Below are experts of layer 8 (counted from 0) of a mixture-of-experts language model. Rows are named down (a neuron's output weights, with its number) and show model dimensions 0-127. Each number is 128 + 32 x the weight over its row's rms, rounded and kept within 0 to 255. Numbers have three digits each.
Before each expert's rows: a language model's description of what the expert responds to. This comes from a sample of Wikipedia text that the model never trained on.

# expert 30
It responds to: Symbols in numeric data. Dashes, pipes, semicolons, decimal points, superscript markers and digits inside tables, year ranges, statistics and taxonomy citation tags.
down0:086150148100167147150071096171146105091116113138124164168155061100182123148154169077145172139112149163106163118152140131111047114191136142169056074153120154072113127097163120127133114152076075088147119108116134087112128095143131134121150089086186158155140136170113131130140161101148141185144196063087183152189124115088102125153119121134120078117125126106098117132103139121169081141057
down1:082105148138142154147045147084112121077167130166123195128184146109176145143143137084148096114113094175138120140098072223085136125126140092089120147114146132111118083137065144105131096217176128114136130138091198111157148161158134132105104085161128133091076150154136114155171181172154106125070101176129150154120162186125132153156157139137096116088094102066128113128101118141122144159090
down2:152139127104138141086094146083080193111183118116159118131096124148147172074085126157131098096144109129139169117074097135171108123111119132145136147098151135155143088141138184141141156146119139157133192097141144130130159083148140137178062117133149165147121128196102064132160086160156077121216136173140131156167194144133071114114076131158117106167130105157092147134098140200122132215187
down3:181095154164201145043092108071135123080146183129090110132118149130178127151166117153150108179144144109142093104086154163119179118064133157116149076149136161145152135209166127128099134130151167100143057179134103103147083092126088077114137139147121112089119119195160164103156160117123162165123157056182137117116121137112100147144071107166153104098130149088102113134173138112162156149093
down4:152143147168074079142139122112145149173116089124144124197180178142066135093106169087149112103135088153108109201161112077116102147138196155162093117115141149107094099144131139135139037139075147102149130120103123110126196161134108132122113124087121195123130027123166186104166138129087153145089123171086093138134160142162140122047125150130133122145124125127179110103125108136102161089170
down5:071102125145087089110165116160150142133178136106125097114134169183066130113076153105113093089174188112101176145131135112120184112140153133152152116128190133141152121113088135082099117115141105091139161142102141158128089135229102095122116112125094112175107041183099195086137112075111143110141129136099139116099164157117143153146112083204172150123182159173133093118063149095122111147156
down6:127131171096118171162075100143138139105108172131129090165152108128125126120120107097112101126146157146146143089158113081132123104158095154132100128150149160141158215137102133173142097050142132053047156178118130123144175149148137145113123103145155140164107097095166137183216088166117133074162130105086056129135146067104112139119175152167129146134107161170155098150141119177053194134117

# expert 18
It responds to: Spaces before table numbers. Bare space tokens, mostly after table pipes or list dashes and before numbers such as rank, vote counts or years.
down1:171183102161154208164092111089078174119146072158109105086109164169105121095161127098047117143120123146079162158111124122157116082136097137120123129132171146164185215142125118159130126087112094118149145134130129147132131184122161201103106102146107135108104053143099081141152124188105095155127130040158088109182182121084118133168123139136077141134127120142175148104115122108117099101129
down2:116104103128131114152126101138073249110131171134149098178160116160150142107137106167182121112083118180074124138107127127108167164140175109166123137099111117163132114113159160172147114122167134139148093115144117204151139149023098108158170110144147144143072123143070066103123158069169139136142129113110092124116153132111113099155060155113199138169137148188141114137159098080156160120114
down3:113104091099133119107128136123170194103113110130094165057092057140132122159088106135110179108150149066124097159116153112108085094067089171211113160123131109106095087119109146089106063130112133125152074182132150146139156125106127123173147083099131129151134113129157156138146085109125139059133123121162183126148212113111120171103141123033113139132075130121102158129144059125145069110136
down4:124118132113109147108120148152153198150120115153124105156157140128114106171138138112120101090122167102093095138174107082117161110153153136215151113108107127130112114179114088121096117196129137146162098093060118104138144160167126150093161058150142122133138115053101157069170060176174137073089071109123152113093096138151177101141131123148159021122100124121128150088137120066195144139106
down5:124041179161126100158184171092145144124177118117062066138098144070188148096082148134051123157120166097137086168142102150152162124146118103117112106124110177171155111130117150129087156102088152079158175105113130144104133132134106129119113139104038148118160175121116166143159098119083096155159113185096118098128110108115128132126150116136123093190165113116155076150051088147125076139166
down6:108106099107073150129140171099145185121132079148115106147090102101109084083108113157080111097168148115146173120090070077134119098122070122167141095127170095140093143129115149102173121140164112115203141125129102161113141158081116148169088165124131177080156104154130158066115107157096158079152141162151167121180053075121109111116148111101093057178073106186101139161100129128080126170153
down7:126159119118096081088078084138170127109169114121165087137127081116132141159075126049165143095147083145112128160060121139164162147110138147094114155154121180124133096186128099100139118170162136155120089143124145145139093185134150089085094138118192143117123072159192070089140128136175138135138161153103132158102109067128117102122105100166198085088103104174181169154096124196112189115137

# expert 20
It responds to: Month names, table bars. Month names after a day number in dates, often in sports or chart tables, such as 30 May 1970, plus table bars and dashes.
down1:114080101095123173025108110167061145142158101134127145087094118173126080155145166050130143198158119138165185109129151184103110118140059125106122120110084139112134063135110173130153173151101126136094148132129140159113109166193129123102166153140171072121173151125115105130105094146134160131178176082168115104136128136159154096154162143163117115127132148124144113130194160044121098127088
down2:098135061096099093065185092156123164182123122086167131142150092141124178149159174093151134146145170102113152180106149103147176078151157176134139157135121145148124104140149191178116090133179090143100120148056144110205144139162078100151114118146142085087142074172139094092103060100074104124144139081117175139134160144133129173079108126174115116123161156154076149123116134161118125183116
down3:099143138160182152124137162110179124118111121136123123158134094152105124111144092123121129183138120191115186140105116124153144139128104121152167164141108096139167127131081135061165104140155193047095069113101141115052147093117104130129155116141120135072181121178164187134131170148142107101140173123114086123160109222198129135125148143145130116123140132184207075117091114190141067111096
down4:143101191157129127126143125113221181129147089105160077112076127140093119161104150199140121059117127109155138117153112128117123145093146147142179145139059143137190107155141112119093167134087136164105116136135180228135145164133181098068131089127126120175133125135112146116194174105091114120080085175154109153108183131119143087148117136148130107142185112139169102142175101189141099149169
down5:071123137132130148068064133130103111179128139094092170142187091202137100072111108111107095146192167134125081153149126113115135111108134177093117114073106156155108114197082158098120133159154141145092110154083194143126113103140144158078142074071140122103085167151123072098122189176179181146115133128120147130160125122165149093154084158126139190141086112140137147092134112076102149077146
down6:130138096091099145122131104118080122103201124111101140080098126137094098130083126120151097103132176109107132189120155155136169076187109106146154076161156123135138159119047112109107123154113147140146129117125079089070099174192167162209104100106077094137111173207155138135088137143124176085096065125121142140149108079108158104122103144156095162080121113159158124128084183106111133062151
down7:061128159112146119140137202071088130156177067102136149127089196147137138150139168119166133119097079108084092144060144092119144193082131120098153109112185063181107142179117101138092154057143157154194149137140131053131155078156104152120127124164126138122106137126084128149129110149183124154118111104120098087114098131142122204118150151176101155129115139100152066098135124106164128161147

# expert 57
It responds to: Word-final suffix pieces. Suffix and ending pieces completing a split word, such as Perman-ent, Inspe-ctor, prosp-ective, condens-ed, -ative, -ious.
down0:147117111111139113103152132119150148180121128168211144169117149114175105179151128054152119141096169147149085167022146134110084096193132122044141143194137137101123135104091139179158131129155097087099094099103202094158153120104188089081086087141136110080118161104161120108124174154149151145104081102132142137139149142161158149100140120149116104109116134079082150100108162128165131162104
down1:157087162092125132118128161167185156113108134154140106091080047111130121100102152130087135140084124150122094195108155183113101175119183148110150132134101109156158109147139111085103112103135135112179147088093107119092108140079136103064172086108101097127140128189166185117090115147091145159173109158107060091137134101136129147138142129065092223126135094125133148116100076088136066060117
down2:089112181096117122145086130140127183127165049121170109125155131154097173161114133080070105155091104129093181116133153113184166105166088145091127077144171149105142178147143145119139138117163153153103147105122178134152129107124156124149067121137113143088113083036136106103149164109143090120155123159135073132076138069106109127094154106103123097216127135098155123122125196185126102126047
down3:083125122092096093195199150186165163162156112146123108144119158145163147119105100144109116150131122129162118122111117086174126150112139096142193116121127061106104122092119087142071166188121198123140151181168096090127148125151127166140119136142179135138096113128175135198154140105173156081147078148161163125067131124169107127156077167149148105167149171155090092077134105188147180187147
down4:156129155110171143096089112136133169130132109159141087141075129169117142146182120104090129186174051131103160130120096150145134075157137141105124113048129157111116146152149144103150131104118131150143080172174134163155154137128161175123124120099109153185115154122144095165117067180174151166187214194115150096098109080157102196117141117139149149102109071150129076119136153070156183173148
down5:170203154139109086157130134120111077161097110089199147133118114114163160152116137132105173123141144153104149133127085113078159125103150154118087083119144105154128134074123104132170100080091112117102088162131139108114100135134165117169082098123152145116192085095108148081120041122136131164033155141076149171111117132166139133098122160155186104133165101151135177126109059058102055155142
down6:046089138098125132192115119125137114120128141145119136172094124107145132121212148121132164180130133065175072100131133139172161114151110139130108117162093139128048207129176123123141136104140105133137140087133083144163115167148092136125127138151106073157150093151174144099124054063096131167103111108189147134128128188108125145172073202095150109183164198143127092149111134122134113097109

# expert 60
It responds to: Clause-opening pronouns. Subject pronouns and relatives starting a clause after a period, comma or connective: it, he, which, that, there, who.
down1:154158175197198139105160098139052154150100164096132090156104141080097113093111049090119108136073144105158106125110115088133168140127149125131197120124111205179141128142147111139213085190140095142143112112153117064138144086140159178095102169103081093142114153140121079064168127166128144171128141141114144178106129136161198124132121137120118110100120135162154120125163158100147164149138
down2:177161094102126156186171169100170126079194118094082121128120166144098168077154113119148072130158142200129105144178175174112148166108097087121143099105090131094106082042132112138107137130130090145162131133133145179114152149074135130144169089173080140145148109083159115121161148156128122104132165181082178102141149125167130091113083113150107093206194112143130124074132132146121156092149
down3:100125125111155127123167134112083111143138121115128119108086185083087144131157052121176158226155101139139106086096142138167151166147099110115097147104117114129080108203120095120148116178154142111158110096080126099143137139075184102127097088046064090140118116104126147085105166168107125116122133205089160115089107133143130141125133121121100141092173208141089135150141108153150148123218
down4:079162123132126122134215145177084066098149133126140142193090139121134087116110147142091113208110144124102163173109129182159135172124109148175131100069169137143150130165139088110150106150065144178114100111133113144106107138175117119176116142120082128164088187117157185124119103105114124180147117101149163104134162127137089151151216221153123111080119123161141173139107133075153132160151
down5:217176106183166104128169139130188111152172124089133128127128137114138203113170139079176117144200174143130122121135102158174139118133136147119166080120113130138109106109141102193066131118191140090132140113122141121163134155147118166162157132139103096146127148138144094113194188179107112087111075201104141146168185124158101122091138131117092085201163139152096094121122099129079090151165
down6:089166089079146165148100111073150159161087056146148145165158032134105154163074078120081142125160105141099114113141100120167109120086101091157083135142137117103109108064155130108177150093140090124172155084133118110125137105183091182085110109153174161112180139093100144155131130093127110118148119149159116165117115159094145187132093152135112089082104111103099055211130094100146128097131
down7:094109180114082157143105092130093154130076089145126090109096069144142131132160163117126091107119111056107177136139118088132094090140076105100116149089133069142105104137110130175183104076066181091150161124157078127125121129138095074107107132142116106130118128085129227114063173126108152157103193150153194150136097072094142192149135131087186099111125089105127131131105150116102111092136

# expert 53
It responds to: Bare space token. Standalone space tokens between words or numbers, often after I, at, or a number, and at line starts in lists.
down1:117086165097108174125193177090109086178103139156102121168146222180136133155172115109191096159161101189123137150080154144102193179133157194140112119101097081107130137114065109172076150144158116128137110135133121154123136120117158104074196063112092115095130112118100088085065150144107104111140108125110155143076130139118101145165149186155130080137100131121137138105173135109131091106105
down2:061163118119099144101086118118100137147142125113155122139114129121119150087096167130131108144089115106156184136185099145143195129155146150096157116143107150182130126108144112160118091131136120097076191141130118076114119152129170159085171127167160159108116085096028137123078131084142097137106170144225099109066118054134124117171126150209102124168155109106144095158072124134064113145149
down3:150147155106128119141048132116151124110113163148140173115138124129081130074121119137084105052111089132105155120086094049186074095099147135151136059161126134130071115127145126096166086167164099127104086131138163090141130133074145168057100147201130098118153125119123129174100108111123129136141160084149191140155133089135154180134130138185182134122104127171134081111118120080082127090045
down4:156107105083103128137133172113164167116131134190146095125154134119109140131134101164095130110195088108087183102109089093138129094104009140175079121123106137149113104093154129140176136085080143099135101144120142192128167134110131103152076125167090171092158118159098161056118093137116142087135175133117140105187110135113105056083157158091054127105096118143065133137079094125116116143156
down5:060144117134098086108115073167135117134141094136137134105079088126095080176096152111104121095122163146163119182107123102116120091150079113157131169068126144105119127138139133147141109145116113126114135124110170191210167137143173107087130127169134150125097165158179050183119120124133133177072134091124137121111079143119132021120115094101118149179079139043138152127130170111072082167132
down6:161108170190111109077100102164152128170218090123159118126131161121105153106090132116111155095152097124128098126066114113160121084137134113119164062112106212097189126143157139103122116138122128149136190105101190122151108133129154085143096136068076222100145138103192128162183135098093133139141094070105117135122099138168138096141139102189156144194101164114144104136132100156117106169108
down7:118054093116120173077100140128115178102164191113133106104202073136152067125166132118138106047171129124131081182155135161127117152076163083129131154121095093102092119112096095110168102152102145137111100085154112123098151117122115097119107132111104120169154135129162093097187093044120166123137117081164118147110063140122136124166120119128134143094101046106075154151179131097166134182153

# expert 17
It responds to: Place-name endings. Second tokens or word pieces finishing place and proper names, such as York, Angeles, Zealand, Las Vegas, Woolwich, Alaska.
down2:209054183097183046119139085115192195133134109106119127093145069179153121126091160144131094136151117158148205122132144097134104150100066099169125082147153114074115144122147109140120130105139101164170138085123129103193099137116148114071106078144131103120105114109162099182132097144142145131123105123198107157161076134161173151187181103108108125114132154096123127093132112153114167135159
down3:094066149161144128123113084092145131095144153143119124174151131147144118109207127068073102128080112136177093097093153108114111140123126115130067179178150158147101142119137101134149109078133118168115149117144124119122105077135119165070142132112154099076162186130109128123180174160146078153128172190116135124123064174139130162125089139105076114144078105208187125150124052120097184074140
down4:124181132182133143114118122115102142218180094107121088124104101121127074189139127111170184140187105195173137114085088148134110071112135157123085069110115185135158181056126161131156080080148126101144159095124147144122160170132110151107134133108138163091170087159110135145090169107151082154067162109166174159146089155114110153147163157094130108079152156169146134093090134145140107132172
down5:140137142097158132059120112144152121127086119109180108058107114121099095177120131100126095134118145173085148177145128126133146154200122104134113155111135112150171118121084118069083080130142174132109116078088156167098134130061195095151128168122154143178127137152116103150097166110112159152096144140053091161194139146188104151082132156146103184128151135223103142135102100174164087171107
down6:141084084151100091111094179100171184132161090113121150076127077056160143150123125147101147113132200147082113119115116166120078159089094102149167160118080145093138136134150084110157125095154127144181140102101145110143114164131119125092081056115145200121141158068120101168098195118127139134089088154158117156170130082112076177168171132157093157134097127050136166168140097136140108105117
down7:104066145107136103208077137096145140131108168180161113125099117066166091119128177110097153137074152118124090130130123112135129126135099129134045121208134144090053108162143100142117173118086152120139158130162074152144102113136105109135186129118108132160133129131194112135069140161124167144114206181107160129045154066149141177117132070143145113120095121065113131143130095137113153103097
down8:128140131149174099118095099127174136081124122126144160125147073124096208116151081095123154120110163031189196168139147117128125137137145046120131158131139132076169147186147121164061139190157122173129095125150153140130086171177126147110081121095184136135150135105123106068155091133102134106126060118119075120103136126149125104033099126140136115100103157124077089156131150119152142121100

# expert 31
It responds to: Units and coordinates. Unit symbols and number-trailing marks in coordinates, measurements and tables, such as °W, km, %, mm, kg, closing parentheses.
down0:073158122095152118077193126181131114187172132131179128167145125060147072096118155085113173082113073153120140100121103138150107153100128151116140105212125079138109167050106155120134085079088154181155138098085124127155101171152117137141092115147144146169125152164101075103122166107108161196177069138169119120097155076098100132131133130123129121150126084162101126112142080146068135106150
down1:128092119159137125161087132097115105116146140112156136129148186228098137109111128095106137154084136106099187107116150131150139099127111153129196113169124178116103167102189140114127087140209144168145123136139102095139107109095117118083092141138151142157082166061150111141085100087125140115090131136130064140133108160132160202071060078106086112116140201110172146190136114163064119129113
down2:085088148133148162091104154145182121141146156089154142113096140093118115168088121120098118155068149102135144145103132127062118107187096096100128108104124123120175128105144085120099165101165202080140120153097120112127129076136128127118161066224147161143112147069129103085154092137103162142147168116178164062067123202168146122122173114146102088220118123129134156136134072127082133120148
down3:092163149081131157117055118094108149079082107136164119163121087075157109099167092179060107155156145093168106126146138094124133147175107169155128117159129180130164154079134109184182164109176126155086143138166100090123119065118122186183125142095124111109174106130127165126188079137067192150132153110139119084132109114137171136148097138093135108098102098152189079106098116129161126090179
down4:149153153143069105092111196099137126149104168134128170067104209122095110071150133121148102227123146102142130128100121158161111143107111123107193116114105144124160092095145140109103140106105178067092081138170141149115090188110095132156083090129082144142123107130096068140099113169103097115129097149110157169107139178216123111138170095123163131080163140087087079149134116134114083167103
down5:141097084111146111152110097101032172175145145156099122076108115113164112181086122163097126127109125142135121108101102073151094110097123102201173107164149134123128153171167158097167151171155090099156122137127121126207180151115141164141150134108123104110180176093100126161123134116183108158099131075138132153080121160077078143138078103110079113183098175095104087145163119101170195089139
down6:113166142149104072170110143154107151227233137100159117153126077142104125131141105122146130112165105131160119136111089158118171123102115121152118108102195097122061109118116067113106185088102160137095128130128120110103096128173124122137143099110095127155159099104113153136145128047143165098118130105157077098072124078101105117076120100214104141168164144112174131157083083104161179108161

# expert 24
It responds to: Colons and foreign particles. Colons in titles and labels (Star Trek: Nemesis, Total:), plus short foreign words and initials such as del, la, v, A.
down0:143116137180090057181129119086129142072106152178067100136100184139118122084136141087129151155148160175123139135186082092174176142128161146085087155185129135214122156106097165125089133105115145078153109099157112095131114193080141103165081113136115103150122083098117142138150125161166142157148149170133104123107116116154138080129180107173143135130170099164085124132132207152150201131101
down1:135165150136138064075152136153151127153158063096131149154094136173112123208113152101159159128164083104117144147164134109179158114093123165121069100116111085113171204140136100112112102111181178138071123104132219114135118166124162126136196145130134182136139115049098192110146134110125137085045161134155104136133154115137146130176139143096159114058114118106155123115097096166149111140139
down2:151116170166149122064117060146160137131118130077095151119132129153098131171148082140092130096108188095125166083113172054141048119189072096111105069081166063105142133140108165122119128122153166140104102104127119161118192117171115153133174151154126129147126143091123094155101128177130119130174161101178139134137163145097155125113131122166108089050115082149164147119089141136169047162128
down3:169135140145162175099060107145112118074092083104136164174137133205157144137093183090118112146094151107163131073140120096114162153114094132155078208151087073083139115086108144051139099121150154152132101076136110119089144139108081122124123157095127155105127192178153080123125147142076168110135127135099106123147149137175123176170152181129120177083090123115092172146089175149139137151072
down4:199157098074142126072184097124208173215134151118163117109157112117147154129140184152107108101151125066086161153125184098075169199113116192148141131150104150104074134102134144171133137169156131141068095124111159113094123137161086101173111117173126137099103097110092067154136126162140108149131122106146168170187137134162131138128166126164117169164133149147104191125111112097115178111111
down5:099110141107081131104183128119169085106154090057099124108142149151083132098132130147154132183135194192210134119082130146122109149114112159197184171064135137144164056131139132095100148117063107131156103149178125133167123146148130112142150153102135137108124146131154146153122146156104209108038133137086091106142121076145152107113175116116115163128087135088096091088155086117135113196134
down6:109098133156073155101089125120144118138139166151141112072183180090079116179173088123214065118164124132102107112130107154130067133153144118204120096191108122089121154096156203121142087106125144176061074125086113119153135182085133145118146138123185133145178136064161102155120130108119134118142086120102163129142130162135149155143143149144160120146083175116103096088125157075135082148075

# expert 38
It responds to: Mid-word fragments. Word pieces in the middle of common or foreign words, such as ci-gar-ette, Wil-hel-m, brill-ian-t, Flá-via.
down2:134089160114125125138078139062135154146074087104113127148129103084134145091192132125090085080169100143064078184187097069135112114111140158107145210140092143068146176167126106132144161116170141117143106089137183104131090153155124111137155173172139130105109166057107165138109102133093179132154172134105143072128121116152095139118154122152130092132143181106178177168145117090135183178126
down3:076186153083165135144166142085086123120188107125095107077163132103112038171120141099124177120172126120141143148163144145135080142156066113089140120174198111123092126118138113139114148166152118166093104124115109149151177170137103106125124176149184114141064109183066065097117140158122130144123099116210130133109167151116097133129131112152102165105150079056078175155093142134106140158106
down4:160091154078158101132120139150100150125154119097122148128159127160101156132090078085100092129094116097098115107129102137078104135122119201125146051137150125090192106092137113159142154115144135115103120152127175099076184130123163191132098123109171124135157158130212091089152133080128144141138110132223093122104080127090128130174146121093175178180114159158130116164151085211163094079156
down5:088155137083182162112072137179117163131101137138117127136081124135104151148167123155115106169108148115116122159085158132158119086066175108152101076140165080158155137145059109094174174079116078117117079132073083168097158092131095146119102141110142161109144165150132143141096142152060138150138135106171113158192174063071171119070160129142135170102179139156098045111148106151138141139120
down6:136113117143125126138139137152192136204192174151122099128149123153148100151144110119130141135153107109074096121145070104060114212114121120149130090130127148091150119124109152115087197163148094093156079167068087094128119146143128091146154154083203102156157093180182156081094118122097073126131102111103117115190139094149107116096215113156172110091177138086121131103095100164118101110125
down7:106184107099193143107115105184169123110147181117153127160081075162110133146139145184085076079129176105149158102173120150131150108127178154146057084084130088202095087196108160116187104147098135124101148148157120153152118080141121134129139123112168125127170152104158134059114120076119066130147114110128141134164099069141151151125150106128088144085196080146147092159093133108092142089123
down8:139124099137136092027119118145139127140185161153098116170142098132148108113151136131125146096110195106149156114086094130118135057121093105182140089156073102152134080091101115079105102139184083152087176081149129161178033131094136137127187102127074119077100138128120091105124098152134160168131090111084106129154107152073145172144087128144134112096125136148162206123120069119106103162120

# expert 1
It responds to: Adverbs and auxiliary verbs. Adverbs, adverb endings and auxiliary verbs in verb phrases, often after is, to or not: not only, also, surely, been, still.
down0:154119140166199136184120127145131146198105163131140144128089070146115114182165171126170089115090154081124138113179145134126180113100178124191071104130124132126069120107111120175077123141152108177131148119159131075172127125093074137141165100104137136146104159108169097140136129119153158119158122090145147171179153095137151114092049111117177072131097056162121156093163086103084137066152
down1:142111103155147150142121142129086183132181159191183062063130115084137201186129139117072146151157069109097078158142181145085097132169145094139089125131123093110140141102081115129137177114116138143188146078122138097140187159117078151120112120126125105114073115132158140139085166094100106132137169121107136179140095105114041128165126123136104116184126111110136149187104100154169162137058
down2:145084106106040062157096123090171115126117159065112074171188147128139154104166130187132147076164089137096117097124111149135139110077080106152111074189143173124107118133099113118129113150131104074103137119114102132066113127160105139149095167087094118135109126145071169118089194188124129151181139152087106114136098169133110132108152140096197108101158165133147186091139151176083111136096
down3:080145124121136126143125100110099074089136109168104165102108113161176210085138135150106187135085120081125147117112088124131165119107171156151149099133148073132120097197172091120112163142109086108169074108133156142063160176138163122170161079129119132126161156198095107100103107136173134052122146112125135090128118132130092114161159197177140120120066164082104101144124131149154036126144
down4:163144073129070069106104109169148119162151141126149143134141113095071144103125110084103058122100145132147123078161102093166130109115135169134157104126085123123186086141129158112159146128159114114112121104092184161069121118129111116160063104131166139044172117177084168134210116120061140111148129138158118159183127110165131110160057111135151097146163115134210105097106156103131122065101
down5:129155153086182133113088133120170125139062108148164107142073090161104138163129169179099141099116132154061134178100188118110112145117138197167148146169129126116129125148147157141150103126123152134108117173188094124171112138157137117102132154160142056087181096134083078147094100135108083221156097129177106080127126108142113166138070110166168088084104168100145154166106123052155155116140
down6:073213074067168189140148111139125142119147117097163078098092128103158121146129187066153135150110151183135095144131192103065111076134155135066109149086158141133111109126170139110113122112099092099155161149147147133136162098163162174097110113113147145093075182112128139138104144154178128080119123110079129131086159113138118069151201114105151139122127186103188165140122091169163149080126

# expert 46
It responds to: Spaces before numbers. Standalone space tokens after words like in, the, des, de, usually before a year or number, such as in 1672.
down1:167167090196195096103107156084143136109125112110140132072167099131075117122146164185129110160129101181073135118145135181148127145088130072143138111082142159161173140154135190132120187087116153088083126148123105125129126142145111152094106105147132139113133101060127165165184121186120119121124116087087091127215127135048104146146111103128097182152155114093098095157090162087183089102126
down2:144153063147152104073147092181208161104130138056159114092140083138106163163128121105114160116133146109194112173135118150119129109123138090155140135073084105118136118098127090160126108123108165144128116115141093130068177108102168082142156161148149150166139176066178165129143087109172172155142119147130183114106107102126082153181149104150158079187102062053140117127141132082134164182150
down3:137177119155126124093094197098079135081117090162157136174151160104085089091126164121153108093149166130069133119136163114133106135104103147095134188164166196106090093130132131087155140170189112092134121112141180132188181131079140100116159174123180175144152080103085094068133058126138114104135108085128141134148076141158100106123129122146153113084122092070150132168139124108156117192061
down4:156130121122088092102131112165181140144103139136112091173113131097127117171131134104132165108124134124103095180108163138073170133079175128177104084145118113109131118113100140107028124026093121129109100100143102133123113142137091122137122052104092121179106165137094110060173152208139158126083152137118145121152131086099122140189087143095177105131113095139142169112034114178104099099135
down5:120121129037111155130112163019108160099137173047142108150126175113147071126112114091120104130135100176158164133129080169145111116124155173140098112137137112069065108130151159058112186169144138178149110059094125136138136169061147131151157130132087131158136078163165161067126137139068146095142154138137079139118134145116135104133153123142140133097141149148098086097160073092134167131122
down6:095097123132036213122111148116122192145121100128134129121143114131140128128087087082117134149100093098170064083169136076156170111149206144054125187110126117103132160089109130159126079156136112140142119157109138125158144127173138056127110131124034144107150143157106141069129178094117120116121133162127115120087125129119162079168155121121192139152184149105156124116122166147090205112121
down7:142114136102122070099150154105111129155088142170139093089120174152127105140103125097168156147154106148120132103098105095110121108133196147136178082120152161141104124167167092244109134160156161155081150137153141179134079091109168097122133105119099166099048150142115123168090154079170164121136160177137130167156131065128098142187059101119122114100138172060122108104122156151104086188121

# expert 51
It responds to: Personal first names. Common given names and name pieces in credits, casts and prose, such as John, Michael, Joseph, Dorot-hy.
down0:138136078129210121075180078111167162080123100119108122101173163153128115126134102143131081101114118114114178166163138125108102163104102219143174128145137125109193128189153132169102128109151103094118174091126102159107160128157081087076182116129161146112098161076126084157157136152101145147084109089075040121135145110074115197105122101124095141094143134127124111154172120100145112182155
down1:149137113105077119121133090136075133198103141144150183115084086124151187116124137103169085184068140080129158098058167131202141097114147148101144095131124124133063168146090191161137110142120144149093102159085154126149121196125133178173171101124146105110130139124114146178105075164116118127122119116169135075157058150114109121100148137182159089125175142149101107158095168079183110153113
down2:161090159106115150114167163196130121134097141182162133181173129098081149093176140101104122124136084158113094090157116133165124088066096110136130180088077131089065164114095163119130165134090109101112116134072167125075142122075086156136153160069148077117144104176068164158131106144116163167117119118105132165169144139106111115078093152165106096201078115168144162103143163132095190119112
down3:167126123089155109104085124133076118076164132158135170083165139110139130116126089200177085145138152107164153069116151155115178129158072145171126141116127130162129124124104111120071109119129238140093102180104147111144072135196158188175063118095078110095164153099151109080090130127142108063127119151163116145124133128147161141122150135128099169120142149090093122086080102113124075068144
down4:177115118141158172078099043199105147156103176133155113142157168118089106118176096141147149127152059121137108113131146112181097146177154167144129100098071119160127081145130168118084098110111164125114130137129167109151091137173107110151139102101101149090088188125118171120193128125159106133145207104091136143072174132166127125094130128133161187117119169159142067105083165112076079154086
down5:193104119141153162087158160146186090091164114128138082135115149117113127083169163130135078134150123172070156153157121107136107112088116125131183106127135123060159104156144122129127093120097116188190079091175060084121124137148147104095115109195183129140113179078108110194155123143132140148110070080110075115122175134075127161099118164128113103099148139055117127190145071100141114131160
down6:102082142097092088129096184141105134111025137138140142156143133171117141118111134111103100123111144109169100119135087135129174117141166113135119079138141180155112107109106080141091165138158125090130105171100119130102118138135110130123114098097051053106118111113149127186095185153151112149185128123116159121089150063155131056082085180167180122140121086113142105065079097114052140061129